Experts of a small language model.
Size: 12 layers, width 128, vocabulary 4565, 4.05M parameters.
Experts: 12 experts in each of 6 layers, 48 SwiGLU neurons an expert, 2 picks a token, a sigmoid router, a shared expert of 128 neurons.
Training: a variant of Adam for the experts, 309M tokens, 4722 steps.
Below are experts of layer 2 (counted from 0) of a mixture-of-experts language model. Rows are named router (the router's row for the expert), gate (a neuron's input weights, with its number), up (a neuron's input weights, with its number) and show model dimensions 0-63. Each number is 128 + 24 x the weight over its row's rms, rounded and kept within 0 to 255. Numbers have three digits each.
Before each expert's rows: "gets" lists some tokens that make up at least twice as much of what it gets as of all text. This comes from a sample of Wikipedia text that the model never trained on. Tokens count by the router's weight.

# expert 5
gets: " |\n", " of", " in", " that", "i", " L"
router:149126128087119102141095109159131121109120162131121163115137136159149131175118123114153064163137110132168083129120114160119094140118108128141165124133140158206133114133132110138143115114128145
gate0:155095139142117125171131143109124166134126069171124132170128103124087140152128138114186103165097159105142136134139137139124125120098098104122128093098121154158083159146122137128160165110163154
up0:156144080160093124135109096126119059100099121160132136111090100093132126136139122113096115116135145136126138093156122104143105160136142128139121129164123166160085126144088123147132094142131140
gate1:138157120100103157092118197082126112154103106163142130146136122138105093147157105150126121091142095106120157097118132167155153139084126116088147124107134139102128136122092131141123109191120113
up1:109062158142091086144144134092112136153137108083145148094125104112139149100152111168134131145134133139154111128102168087099108110143125124161104159098130142094094140161150164146138136123161125
gate2:111119138154145124108111118141122160093123134135141155179124136102144119117195174134134121126127163144111067123118129157149121124136135130099127120118140134115138084136129128139135111191121104
up2:154130138107127158142122127137133130113142161093128105146116165116142125158095140091160137150137112089165137113170132142122117123157116140116115073095128152140130181127127128133119192128148117
gate3:113116105117126119171122144142106118205116089153095150110133099126104115138093120134117119152128171157133118079107115162167151125125133108126115118162113108159111092149100099104150122130113137
up3:104127144104140147108125128151143163122186156122119113122106093153087134097148136089073123118099124156146147101128137095130128106148126123159130142133125092084142128087113097157091133131158133
gate4:153134134134134103086085097136113095129150159135150121117146123137105122092095124152192092134113100155108165147139141157115142146156124100153107091139143143146141142102134123158121159148118133
up4:147107087141106115123137111120167148139117149109142117138176084149133165114143153129119088133121123138124143100149148099130117110146138158133137140108128119160105153135112105156090164121153136
gate5:124156106132135123154165124130120094118135128172122146140122159151146098154135155117096119149156122104085117127114113119123126100129117141157130118178097118125078154158112110161108165121095122
up5:099131100138097143099152132106118161167121102082143177133098136099083135147177101154171118127120136120164115126184114121139142122123130156147131124129153131118136129116136152131098125099128126
gate6:099146121130088089166145114112121118103112100172140153167125116156093149122099145089101099161165156096117119123121169145142124130141131077134081153115120156141114148132092129135093145136122122
up6:130097121135138130162127159160079088111155141115150140129137139133118157192141151111142131155142102153090108090134134117122144120133126089119131099105148165152141154147128129105083145152178139
gate7:162142143135154098148128117123108130156120100179096147156110165100133115100130139122151128124117140140086151163143145138129162089170166103110137198109164109130154112127134161164188134122118148
up7:179128111147083143165148134103144173107080148107164118124079132126120168165124168163124151114144130089145115151107128103125149128096142148126130112137125153121095139127169125138149130132126142
gate8:130135125141137154141105139069115103117131190125160135146133126158098133116157122127136118132110093126108133106164137102167145114128130108146098119117171101137106161149166101146082095123198135
up8:122157147086146145116149123156118101086133094100124129140138141084166146113127150068118153150115126155170121160136121140150161143102106077106128105138089149118118125130141135139116071145107132
gate9:131159150148127118173156132122091146121090112147135142120118151150123144130109103164180130105114119103138159127107170144112160119105119121173145144156157098099087108123131118135104140162118149
up9:160131140110115154128115146118153122145160107107181100130122127142115119141113112118146110097122124110135134148148151159135152132152081128139116108131115119123147130141103147138129144173134088
gate10:126067158144110131150171162144132076120109107121097122114138083138127122146136134143108114130139138153130121106080138105108100164112091134092115124137119146111143130140090141079135094143156124
up10:149145092139147174158124110143125100167138097115132128137149183154143145123132121130174138201134116119154166126130145144115176148133147145139132084130095132139080121117104170147108136114104149
gate11:170119099128117139157134110101137157082126096140125123152121125149099134137158126123111102136141114097142142144099163111156132116146145097150111122148128103083096147128110141107073145157094090
up11:126112129099099123205177136084148140121125126149111102111132155155087110160153128124129181154206138150135122126132125162150144088147108123130110146138142099060147139119110159097090134138137131
gate12:108137099169142095100127103125137112126094110113111118121121115163168093124105102143113137123105151073107168135109162147122147122099152112147160180151148096110150106116141139121161083106110109
up12:163058114135125128134129095098146157096197170107158151105131118139109156114119134161137107095098122158115121093140163179143132092169141126142125120158121125140113079128115143135133142115156094
gate13:122131111136120092130124132133125114160095124123108092152166153099098114108104112100182143192114109163126118171137176133124143094134144116122142115168117118117077121111119124117158137152099103
up13:162168138142111122166156141126129164133183142127150129113100113135156121147160114123116156127180162124147113135115104147181138156147141127167117119129145121109136119167140087127120154157128156
gate14:118086142167140086143125146120153173085100113112182169129118066128113140132107162161128118106104131124147170151119151157096095131071118136169106095153156138138102141120127135157138115175158118
up14:169127139074090128134134142079134160119126142097099112112097099102108110150152121163098192145158168151134100101137124113134131107180103124101135096130121145124115142128088102121121128132139124
gate15:123116118138176104136129151089098126141074139198132146175148100113082139165139153135125116149123152126125098123167137149143139138134121123119118114180102114084048113135130123123175084153118144
up15:121153135112103098101128155084135092159165143097108149143076100089100124161156124159117105141121126159143133119106080112110090146146151120115146122135102105121099181122120168143063127111122131
gate16:121127087098166137087106136148112108113133149171110129160137137131129116156182132119166118180120119166126126095124152142143169129114114127118111132138116130143097108154114122143150129131135168
up16:111156120132114109106102124150125107083149134117116099103088124146170095076136106151119140136143160151112158166140102115135095132117146134165158139129109132108118107152125149117156098124142096
gate17:155126148101139142103099081121114148116137154145190133115126150119157131121078128158130122104126116073116144126087113158129128127117131156155158116157070122116125122065106104127127116134146101
up17:136173170174119130159151154134138132124126111093109090111133135119127152120139106132135154151109145141163165129143114053143125117100121120176128114115143143073105135190146132130121111109170128
gate18:154118112133137145108132144109119115163113119131151151133154154128171106097137148110134094117110129161121144122116146110115104110149147119135134150163100145095142135157093112089138151155164139
up18:159092135121159145161149118170093171082141094115103123148125130157112158149139108116125135098172153142148137113167133150142145108144167132147126098121128116155134125133125150082177097138139121
gate19:144099095174174113131086121149159112119154156130148137178175120152128137156105153136137114110060103128105133108084157122130079116161159168147113128152147110161133151127143157132111134144123129
up19:135144126135150107118126121150140135139081156163105134184058102160142124149189182124110130166147097153102120130162143110110133152127092130146099128128138137131125099115120099123125126168122119
gate20:135116086150170121124145133145105133077128182129148138133140126188136148128160097125101133138115146138131141135109140109145119094087126130163123109095134129141141137110160116163118134179159130
up20:123142192104116144151123147088089144169112108161122141110145091089106112104092145096115119106132137129147100076139130174098123180114143131078117133125098122086079131150137143106166162103107082
gate21:151132135129127084133118127138089109120098154122115161156147159139129145114151126101162085172146117106112130088145115178131157087118131120129125095125102168131097161075108131095107141114142099
up21:124058122130112099095086108117134124123081150128095162165132112164127142131101125133123129123145137146125121116133126132170138143090102100097156095123114161152097121070119111113091093181185079
gate22:117154119123156112165167101123100175106128115107105138151116128161132173118108126132113123141101167097144110126095092070136157131094161138144102112113156123135085105124085123100096101136110129
up22:143113153112119115099139153091115083153148105138141147120131122136158149148142115133096127118122113123142110123115084113161077160133150140109122172059139087086113100101148112166110093093150122
gate23:131103166181137132112160108134077109146100122164107129146139090144117125155125151127147138107128158151141148122052159091127108111084133084137133152105128152147114131130165142158105134164124128
up23:102126111115102141110145172133166094123150080116135137146110144124137089094165142145124119080119141123147090114151114099139136120147135134130138131103112084075157088170124110116103139132135121
gate24:154104124174167094178136079119129123130115124125102137100147109093146125105132131095143121110081108138123094121112119100124124127106163116112159118100112111092137156130125125114124107131141117
up24:125099151152132101139138158129167158133146148102108130153125138117116146141101134123129137110179143117147147162131152107127113151109138110177116130075144151121124148116126161153105128147155126
gate25:122059125162140140119117128136128115138150092106139123109113122100122119168131117145125128139102154126157154151126135061092136132095185094107100173085138155143174106119153115126090133164120118
up25:121141098133173105069105102110131124075143158116131117109094096178124126113154154163111124151092143101119180155140117120109119104132159112173142156140119146106115154091148122155134116127133128
gate26:104179180127135117115163163151116147092133137125137100151124167088163119137139117081144116113108161122153118164117138086072117142113095168105098136092110126148107102071141101114135118144189088
up26:134150103167099095130212115179133127134138103121142116110101134118158135146140134071163116130087114104112152146138153111095114145123087147122100107106118114171140103105141137137166137129127104
gate27:109091176156178156111111128155146115180125123085102139118120090161145131108115131150137109080089124147085130136122115117119143164157151131160123120100109083111115159118140100145147143133196116
up27:107109128149097148119102134132139138123144137111137139091141116146091124130180180129109133098136132170141118078104140143143131122122138138154147139117136096101174113155134137103158089110134062
gate28:129143151138138140142141111085104119169148132165116112173154146129096137129107101083131108133139133113130102082161112152176168155083148115152090100161114109137151102117104133132136122114122102
up28:087148144136173135124140113163143127128136096098162116133140117089184104120156107107143126107099095125153099142123146135157145134135113159112104108091128179134111131128157078144120137120098091
gate29:142134128152089132133152097146097142083084101120106128140127084115105166174114142134100125155126172112137158127103131137099158101069141109165127115153141141110122146111134153132135108126093116
up29:092112139150138093077111098169134181153096099125132132108147123109125126118114159140161097114124119176130130125148135114120116126182176120143145123091182137125150143135118148175128161151138148
gate30:153128124131128144094124157112122072089148125098137090093149152105115154121149123124135147149145084169159121140143081119124142094133102137146136147125129135149118098110112132110124148136119102
up30:121093168125104163170143121098171140126147148123119145131111142138128100129167173154116153125153144092126123132177117133199101105157103080137087105168124090110119142158119133150127131132116157
gate31:155108119074137062116128115113128083111121127133147101104118150114096127109133124097113135137123108116140141091176146150120157156078143078139158107102130078127086101138123165125137131140133136
up31:142151143085143078135111141148166138114092131125152159129116176099110113139163147091102118119123101119125140113158135197147176161111136071135141115114124154129123103113120114134157127160157111
gate32:106137090165118089170093115144139175160099131116183166140098127113119166153116136136114119112106134140143137134114127146133153084166164135118138150142120100131100108110167113094141120100100092
up32:116110158141119116147126104077142197143128098105167147140111159118128130159119124113112131097107117121137120127117125158074101121117168131121144106093098096159105114159090126121156140168125146

# expert 6
gets: " ", " |", "\n", "0", ".\n\n", " ("
router:141130158092118127118124116180152136094125126108120160081128152144185131193117137122115103146135124119171112140128082155091084142138111143134160152135137146167139123120145092130154089129135126
gate0:144157138105179121144173143135119123094083176128124135138079123118104092107078111116091129142104128138150137098138079117104128138070138069144113119179092105114112159129114105108161104124137136
up0:142093095116144131102099125102108104114107150153099151134131150136099151175133133141154141184152116116081126124140130181125132129100089111156138120113107128126116134165105115108146153139129150
gate1:115165107126129134126146138129124144096181120169146132170143112115121157123139160133120143112108151087084107175143113127121144140145080096122118135121141123140163124116111127145123121093143150
up1:136150114152129161107117131104129106144109119115131142133090135077159148129110092130159143147138161100145135128145135106078146142119153109127094141120091147119108129134175084110209113125149157
gate2:113138165132126095180152110118126145107106079124108182156116134142130128127112121127122158085096155110145148123144128152156119153173200107124143130096124084116144090142110174091132161149156127
up2:099124111110141123139102119164097154096131135149168117126184168111130142144120136115135094174130047106120143108157163184133134098109105127109105124112138179165128144124162136107139128145139103
gate3:172093144142130140124151129132082107158162134118087083135118155135096126159122145124139128133178160089150139147128145137149183062109138150159159148154123120101131157118148118108111192121101111
up3:165069160131106148128153114156135158137170107108130131109142106197121148175095124149121163110144127099152107163108108107115134106108156137134148151149109121113124148154139132114137156127100135
gate4:116095136102136156124169126124138134153114127153110131134094116133164186136135106131112164106120111129116121084183127085178120130165141129094094147106106125147117120094093110159139117141157142
up4:143114134159136132093112132087155166111087170135109100172110147114124100147137152149132138165145151136109097139094150134118152106103085143151114132127133187175084100116169155121116131121120140
gate5:129136175156129113098134163135128109128132140110152117104132117127106175122125117115110176097136120103087114095123169113137131117132141145148119136130130149101116159109150071148113116191153110
up5:126152111104142152123115120080105129136123109168146124126180160138161056140121117124143111151140135083147127138121126151097135159088069118135114091157134137144127118091088116104110168143111117
gate6:135113137185142125139104099119108137122084073160146110168110108133120161138131153107147151073089107130100138131117156140119139146155118130122133101117107101131104094135119159102108118158146106
up6:131119143116123123106119151083122126111060096133091117138128143100133136152145151127104097079113151149119100116155135060117100172125182103129125134124125053144111131111132135148123124157112097
gate7:113130099117131139128118148112122104196162099142086126157157142124140136105138138133141137097115094094149131123154144121151125156136131124084094121171095127108113110134061158098056102112111155
up7:147184137110135095087068127132124111112144147093107101132140150154140163110112125091114165098107110130113139149128154141142095129164121138081153113176149109118157130159108153121120123170142114
gate8:099107153110122105110081144092114107163143093100161145130174107125127131128091103126116129158089120130091127132145112095072126169133184114086124145190081105098132117156114119109161134119093128
up8:126120119103123147148113174117119096169157101082100141128165130157126107080084090094187112093074150126125137103107142149111120155141164144168109135117136108132169116134099120110087117118146135
gate9:110153129148150125061097163154124124128199174122137119130129106123149148110119159146123154119138107149130140166118136110108108091110181151129127138153126136108152145099168124136132111115078136
up9:152118123141151138129169094146088148109137144144155100143137152166163139111098144142139179118087095147127136158147162160126109097162101137158138123130130100143127156103127126177161118100143120
gate10:119145152141115143139097090130126138114119118156093136102079095167122112121134116129121127146123101155137096112142133058109107115101138093146113146181100143108135126094111149146111167098146126
up10:122098131121140122142098197117141100128133127074148114108116131141120116134126130120114148112136090104113134142104138151180143117112118151111123141118145118092104134126148120169117104156131120
gate11:142150151147104168105118090104068141133127120122165074132102138138196135117128138147162157086133178096126112181085152115117124143141147142125159099153158083126139142148157150163119113128126147
up11:128078111152112148128128166110123129116162123144125114108140106130082103113117128181122106091144102097126144111135110115144142085154083131156117148115153149125159136105138112134098136139166122
gate12:169102140125102136105133165135102122161131105138125154118137126089145152154121175158103148170054148109081148100097116133141131108129189106138117123129112117096134153110184105167127134150107116
up12:138149140114143142106132137168125113162145105142159122116131157119220170153111103147117130190088115148095127143151112106153128136124128098124145122121124157129160140108147115085148113133153140
gate13:125133098086173130163124153125132117150175172158129084115118114170140091056138144102121108101082108143146134132131144157129151139132152140107142115140164095121132120126142136151143149178158078
up13:114129120095121087119154136140109124137133094156136143093167134112162060135129122097119086147185122115132103103113155131165128135102082138080120097136076130130160128156093155095102134159092138
gate14:093132138142139171088161145114131125103127117141134082157095105159114131148128118122145129092036145105152114148112133108117094119115145128114104125109143094112161139090144150090162121110161108
up14:119119125136145153147119130089084103161161079142122122128173133074105113127136114123133073117102111147148145101091121106087097130116193090113119142147107103124095098116131129135103129106113150
gate15:129075140168143116101112162146109163078136138098156099137148081146088118104135136169157109120133110136125112076132111131126106117150153123128110131128090095147143163105130145126143134198156103
up15:131103149154151148129173151160079123101149142106077099125124103118123139105105147130135129079115143127125116100158100077108115134149180088146110142157099108126150141131114160103122083140131135
gate16:127124122141116123147153041135094137169121087175115131140112148124132112132131127134117133125158126144150144109150125108120123123116101123121103137187140144110105141142101138105097130158106110
up16:103136129130114148059117132147145128121089173119112132126129135134070111107155124132127122135116080159113147149115087162148108088145139128152121135122148127128116172109135090135173134134083130
gate17:105158138124115161076118159133126114131135144168147124142152129129128152131146160143121129170152123189162153156102158141117122138125078137123100128126127145132180124133137096160149136110134117
up17:101113135142103160095121123158125125155098111177142129166138120105146111149125135114113100153107098120135101124161143147133138103097132125114136127077172150146126139119161144125155143132118140
gate18:141130103169162107113150147128117170101145126130157116157092168115114130153155104124144154118110146106092105121132107095147157125121098134142083112124101128136095152105120079097092102142152103
up18:137109133142170158154129098148094120091148175107116128096110095142131120139093148144122112110121188122115100114097114105141118099110128140152163152137137102104152123098122169089097116119151122
gate19:109143100114159137104125168133099103098158077129153103112147112124085138141121103129164132150102112120103176161165155125151153132117116108132131115186121079166159124108134139163147115200149117
up19:086131104067188120109124173122109133128169116115120126152121158108155079154122128099137094166129114153127127102132142121151123135147129119128111113141132116136118119113137156150132150159112133
gate20:152115119104109146132125126162148146161198140159126130151157163152148110149146102124160127125171119127112117130144151159133143093177084130103114111090144157120170147140117177135140158085150140
up20:108129129104124181069092109169121097115128121124089151144093121136188137134124126125149091145150179152158149097097120085125103099136186133138091141154122097141129102135138095121143119156159156
gate21:138138119142158090125133096112116124138128179137144162147143128121098153138119116192118141154109150125128162120143143124086135106122139141122143105131097094133099121103167134152144148123116092
up21:120145138142116103135088117113111155107150162127100134133158092103099113151113126113134139131132157146127162093159121113130130139101141102085121097164107124125073158116123100132142158129085141
gate22:168110144144132163088135146125114164117108147096098131124080093163105162113145123177133134177107184125124127119096113092112099106133151080143132080136137140109141142121091172136112123126133124
up22:136145105083111145137152129071120115154123146119145114105097162121107109132137089075111122085153112069134131129149152171096137096139132111126110096161136148103160122110096103108150158119133141
gate23:137157144136154109162138111144087103108098133160116146151108087145128108111118134098113182185116154121090123135108146118102126132133153146122160105130107094096153119096131134118097092139069102
up23:138144123109137111085099149147142101113184160130135123167105116128148144100142126146134107124137119153124127138141121150139164118106102102125097093139120136114124106134110154144069114105154172
gate24:096136139163203141102146137120126122146158126111119096101150119141121150147138121146151156112071166132139158111099153126147118091146178106106134162163157104099132152129130137133144133148095121
up24:100152119120135107105148070143124109104109149127108156112130122102145167135143144091125118195136173142132122136107109119121124099169150142146144106220132138141131155176129113122109143105093116
gate25:108125161130142120159111140123121103123142102108101161099144082134113122161154101138149096178144131121107126148133139124163154108113114101132097192102126088126107116113129142104111164127082115
up25:139142113098093149102158153169097087096141139122152136107094102123118104088165131144102157084147157089128140096155116087145115133141116143096164103136102101103094127112137116139107122096090097
gate26:141108140146175164162158084118120110125107131131140094177111135117145144166108120043142104133140104133117125147101090085127125126171138098144118144155141082106171128101125137108163158116110132
up26:111138102160151096097107158104168118070102151108200137118123081138147129080136097151105162114139120142124132120145183108105145123089074120150142121107114144140107130176126108110155092121152140
gate27:124144153095162141115159117142130166084109124143108150121091170149123127168153131151149133156077153128095125131109125096106170183127141132127131104124143114126122168091137114142116112120142108
up27:158107134154143107150120109132155145103129133163124109121118137161150100110147101125137092116146128122123133161119128151133131102119109116129183111088158171145152146170146147113088129111164104
gate28:154093163139104127133125134119119103170112121121100138163162122064099142125118118103125134116122172103123119129129130217128117146136140098129073117147111094130138166132094177100154130121114136
up28:137141116125075145096142131091126115148072114103137134101069118085117104142136155070100084166169099158151108143111110132093117110130159127128116116122145110111099124125128133115111140107126122
gate29:130113149155124122117143107154132145136121085129136125148139162071147140149133157130146119154094088108131127106134153117121147105118103111121125125113139154141144148110095127134136158134149096
up29:115143117133141134110130164100141105136113157112126141117098090126052134139113116113120204103137175156142146102113122129164106137123166123133123132139110086105068137148126125116123122144135129
gate30:112159159121127155132143132155114134044112102149107146101061096091144095138161159151136109146144129127127165114122135108155127134110108125129101130149152130133101140105153074134149095174129121
up30:130079103113144164135112133127101105187141128147084132113123131139092127136142111086141132130117110118169125082133108122138132105108159128145161160153111118128120112091127116154110152134158135
gate31:126166147130139099155131109150130084143127147135139113119184196133123111098119114141165122133130126145098123142119175166156163114135139126160110139158157153181095137104156106108127127168101118
up31:130093126147131128125162118151143118127081144126113127145112131079122154140147154096092114114144126136135068106146096078141112130141094145119161145107102140082137103098111095131142110128135126
gate32:097128138173118136168148129099129124160099121115186112123168125131124113119144107158132133159119115159125124167153107136158105120126150134085137136130130116113191129127176132146149121104140111
up32:100176165132149066106106106126158137098106143179135160133134160089151128143093096119163149148168080118108157118136156144116128154147096118097100147165126149156148127120117181105165139116087141

# expert 1
gets: " |", "1", ".", "2", ")", ";"
router:137108139087136094151142078174151153126127136119101150120130150139165135174134142123128080175136143117148083141139098132098090132160115149118123138100133159182141125117117109114144159115110151
gate0:127119182147096142148157123080143103117119151181154109151090108133130146132139144140132161116132107124089135102115142100138126144139131116142139114164143125116097180143091124118144088146129148
up0:115103156145165102166145132119111151133139142113103131123143135138103085148105165162113146119110164148159147127134114110146127143120193104075128193125161138118106108133128101129135139186089110
gate1:114107131150164120127147158176127127086140078171109071143127144137141133093175140116148147128096113083185134102105112083142134114103123148145134094113119151116138105108128129119093164157134111
up1:133149119144105153102173118083142104162167127144131182101141124131075100116076116130080158128177147149092131154135143135139103159140144106093149129173136118101098161163137125119150105106108159
gate2:138128089183156130163105094151164120128103097121133106119154130109123153141109138083110108116147107093115116147116151135114133065131115152147101171123122138114161123106130138120132150181094111
up2:147128155107157156128151156130165117180142141081087096099106124116113077123099129088117170082180129116138166130102120135133154117126154115121118113139154113099135090109118112110126125118149123
gate3:128117152136111130157155099113131115166095112128099109105135116131124173141098134159110103139103131138118114143116123124100148091155153150143116120184114105135146129060129143112115136143088140
up3:091136128167123114162127191143110099156097088106108112133147113126142157126140157184118109116088114137125125177127125074090124139118147162109107179155131108112132117101117129135135091174119137
gate4:129131128128170097130129088084129166128123136092157138136179135134144129147089118140118136172122156111132113131106136119155140106099175137140095139105156139151104163085135141114149141115117111
up4:136106109127134153099114133134123101123153122149090110149094112166175153099130134124155135105127119132144154122113103111167107130141103124127137129140102110156133085192133131163107107106117142
gate5:139147139134145136100122093148145120096198175135137126145143162125125138155126134119134122142164100129103114135169147143183137121087111120127116111117091147121106134116090137142108138155167150
up5:092148124137124116149131209110113155137107089150106115117128124145142119135147155124138119097133137103162126121115103102066115184162133131130149121116111096125148116093096128121105133105093120
gate6:168159082162114093142134062111120090164094104106152123122111110105156141151123095139116110162146133131127138174101111114138129093116153118134104095166129143134140152153132089138146145158088122
up6:102151137148101112103131088141145189178138130157119142155164106168180142143117107115142094139175132141135112142148143138106120133143137137124092117121105185145124128170096133153109115127103096
gate7:104112140149117143139112131179131125114170132182127105146163139145135140125161106099140102152091107141162093090123130155143159115122161118125087150164131141157138131103110141147099125110135110
up7:144166119130096116157147152085121090144098092107138143084115112097067115121092158126124122082166159117093144125137155122164123127150105144098165109120117140065111118154133109107161117163122156
gate8:141135112124148135126116104110120145127142106155150152147141142092102173126118114152176197087128127119107087142139112117169128140122157149138135106111127132134084133161081132116152142110108117
up8:132159141127107128103142090150132136107082133096136101125153167085104105126141144105171128109106122145134145163103115140116106128118119143140167101130121155151081117149102139110167126136086129
gate9:141120104153153140154177077103114120144126118087109138145138125128112133111130127105146167145128163102120121123121139107127126113155186093097091120121154134162148149152086164088142147108095139
up9:115120128117087162120092089134130154114105114101126141164087141123153109110159133175139129134126101147117151144112083141132146157110122160130118127131133130125147101099170054140137099116137125
gate10:147104133153143128151115145116109109163111073132073108139155139136063102142097118078139150133131118096126103162137115131162151143111159131132116147140114110109147161129088130137110160155123111
up10:091103157149138113149082149106118136139120123117146109152131095160119164164096135122140106132112064133148153162151146103142108145148139123118146184115173117119106112102133117123079090090100105
gate11:120146146169139076138183149088127081156158094176135139116097121089114128135114163135145131128128116137109129161150129111105157142122139138091101112146072122078090137152114146084122111119093157
up11:190125114129122134135139099143154108174210104102100097102124127151114093135121098101107144072145171114131116123140111152117113124148082110132121103131089114156135152155129148110106100134109126
gate12:105114149144136085152132127120115152153123129163086151128166139157128149173131145117128124119123146160114158146143105087119122107129190131094135154110127140139108134098106113138142118135075108
up12:115111117147109158119113121180144177110123153151142126128149111089125155072148096113132101115177130123135104127143122149150133132151089141094126096110133137150171161194101126151151126128128111
gate13:127142152136134140146069119155151173134175145107138052157160147129141123099117125145156128147135102146153086110122139119149117138138134127115147102106158134169125129065079140141098153122102126
up13:100154160120096064113154086108172093158083128139124140115115073139160126112115109097129126155118187124133162160153175129120115130128120133142141068154105125132145112135128157134129150124124144
gate14:130123139107085165154179141160097138173144133134098092168161175078128164100132142132134135113125139150098103140125130141113133103150144131099096097132102104092156126118118107115122121133129123
up14:125122111155153134121084143098141140107093090113146160111109076132092137124105097177119128132096138096119119142162119119147141143082125143136121159125110173128097119131120135145122088172086110
gate15:125122145154109144167142151139103105154137129095108109152080116111150127117105145139143131146152164105111101138091134099096172106148124143133097080112127145132161147112088113103129135149143132
up15:126091175141188118142110099142137181149160164135142100121117104113185168176107158140130119162136165128107133142088141146081138107136159171089097102117126128156127117146114130154108126134113132
gate16:149112137106119147139145157151155104157169108119127114155114103120082153134130109137123206085082131148099140128091150106116158146139147148095122083135130099095128119103140122133124126107131168
up16:099174143091120104151102098123149162135147129149147110125179141125083136101166132126131160143127174147108130151148106146125108095124124156113180152109160121168160105098122149085127172098145095
gate17:102122119143139098164104117137141121148141102157124118171147132154189164164109122132123130139131121118139091117118134133108136088147153107110111169132142166122174093143117149124084158149091090
up17:125102115145094133084132113169145115107162163123107104102115143129125126157146127128100151127137126197168134086123091124147142105151116123147107104153107132187112166138092138151130103159167109
gate18:089125143135139080162103140153121119147140103141116144169129108151201159140134157142152108154106146093103115122116136161115107131139138128146133118118119157141143136105139124108094163118099095
up18:130108134136135127132135085093104098108076100107155136127131127131158098114138138146139178158115146135130131153149135118116121121151110131141155113100166142096160096100166110149100130121098124
gate19:100089093131174116143144131139078141172157103153117095125150116108120150136114108113150115112136149116131121130100111120109152115125146099149147117092138085133122142095077183117113162173111108
up19:092112124119130095116126109132157132148141124150163097128115138118106116128153119147138120085105164118094177129092120172139130121150141127111165116060152128122202115133105134136132154105152147
gate20:117136174107126070142106113094127103133113107192116165132126139124128117119112150109122134163141105124075151125117127107148140109109154127114134114099081128119135134135165121134128150080145134
up20:088142118117156133079148147107120121112138150118160128116143116093129155144161140134129118128134138129168126164163138113151148152147151149133139141115185155090104086123138096121115108153110147
gate21:169136144152188137187122166140140139144119156151141116113166119143109129172108111099124113123132161123146151135152142151138144111104150141171131117137130149123098112134177112129155134167107117
up21:130131113131127130110131125116077149114145137087167102161149120165145131083092099171161188112110108139134150106094141150110114157121119150146133118115145124153140142097127115103117077136121121
gate22:139115142150111142161141119181128159096121096168140095169112136091164137146136125131164105143147132129118115138137168108116128142093089132126124132086101132137142158084127140119110158119106106
up22:085087173161130135156195131157120141088135118136115087105141151086177170134137112167148110142099134123102098088166129141135131111089100125116142144118097131143141175097135146116140148165159130
gate23:124144140149149188143119157089136132169151121120115136117154131102100139140070161089093139142133100094118112140126124147115157115114089136132121110114123090123119130127136105107144134119108105
up23:104141181107169100140109071141087172119122175150116167148127143126124144106098131104131132121133121119159136140176125144088128141133113122104106101143161152138111145141112180166103121094110111
gate24:153110152134148129121126102096127147135157104151110131115153141138113089132133152087134138152105132107088138125174138154129138089168108127124085098101129148138119172096098144135166142128086120
up24:144129137122124150104132139120112165106158127103116112130140084158117189146129107101113141103115153140164136103118098104135141142132143160136162108133156134142153143153149108177076113109122110
gate25:104147111140149111167120148143119120153148127151109101101142149131194106139104131078142098131135151127120138144109109161163120104135145112075134119122113147130123113118103126137147120182094128
up25:140113155156193146132134109105100137142129151095098130126137095124145169140140143153137133101110147141119123121076114092110106122113186133102131178155155130150100101166167097132160114106085119
gate26:148141110123128114137140124118148132125145092155101115138136162118144132120157114121138108163128179099109094115145122132111111097122097129136115116111086115114134155114107160084125159140122109
up26:114118134145154113194105086152140151131174151113117105127133151170167148149110112114139100111128127157113084089116170115114145106100157149143123145105144114134164140141137141105114154109154126
gate27:108095133160155114127101099117114172134139122188133139141170137136099173149120138102098148120079109139143154103091132147138137107120139117117109129114141132127135113099116103149122175083124110
up27:156110149147124160166126169149154086120155094115165117158124167127166072160136145100119137138122146135162151097080143049110150115123101134107113169109133115126148130086131107134125138138112106
gate28:116172146142124055132182154103117079115102132105124116105114131120135109107150139140131158148113159102143157124122126118119154139137149128141096152138068137102100126135098135114123129155119111
up28:114117149110097097130117135148121144089123137143104146169126092122108134122125119101106117104171081125109125107171146138156114098122160124154135090168116133118139129109135125167091087095143140
gate29:176146108142143125106104141086129115164156139127085136170127135171169128128174144123146093134153188143077156080117098161119128128149148113153110129169150089127090141085135146120109146136101141
up29:151168134089107163137131127097130084170117109180141104136096141109134102140151142063131152153195131118132096130134108114143152151135153133101122115132117112089129105156114117129100158132123167
gate30:116136159104109107149138161122103142144154089152092072144120133142172103139114169062108126110167112103111125127153193126133107128145109092132114116119096137121137154111069138122096143105105125
up30:168185128092113182118107110143161112104168136109109113123131142160162128126120107112120119123106135109159117138095136068113115112111104159162158095119153164154119168096153112110123139102128150
gate31:102120136118120138076149054117098135126138145133119108103141151154145159073102133131120081128096068120133086113101131127125160116135117129158145096121162127120145097150108109128101090100109124
up31:171170128116069141179138118176139115100094132114122121151129108117121069105156094104108103148113128097168106121134100130101109126092069133137105094076110120146143124174103118141112149145133114
gate32:105133149108152100168142060129108136161143164142084112145107145117164171156123097143147114106124160139156146152104139115124134085160126097144127103115162107126168104138091144127173170154112110
up32:089106110150133136141153135123096108153111152110110119126118092123122157121160163170113115150117111119168141141149135061130096147118137166144088103151153096099090144181136106129147123108144122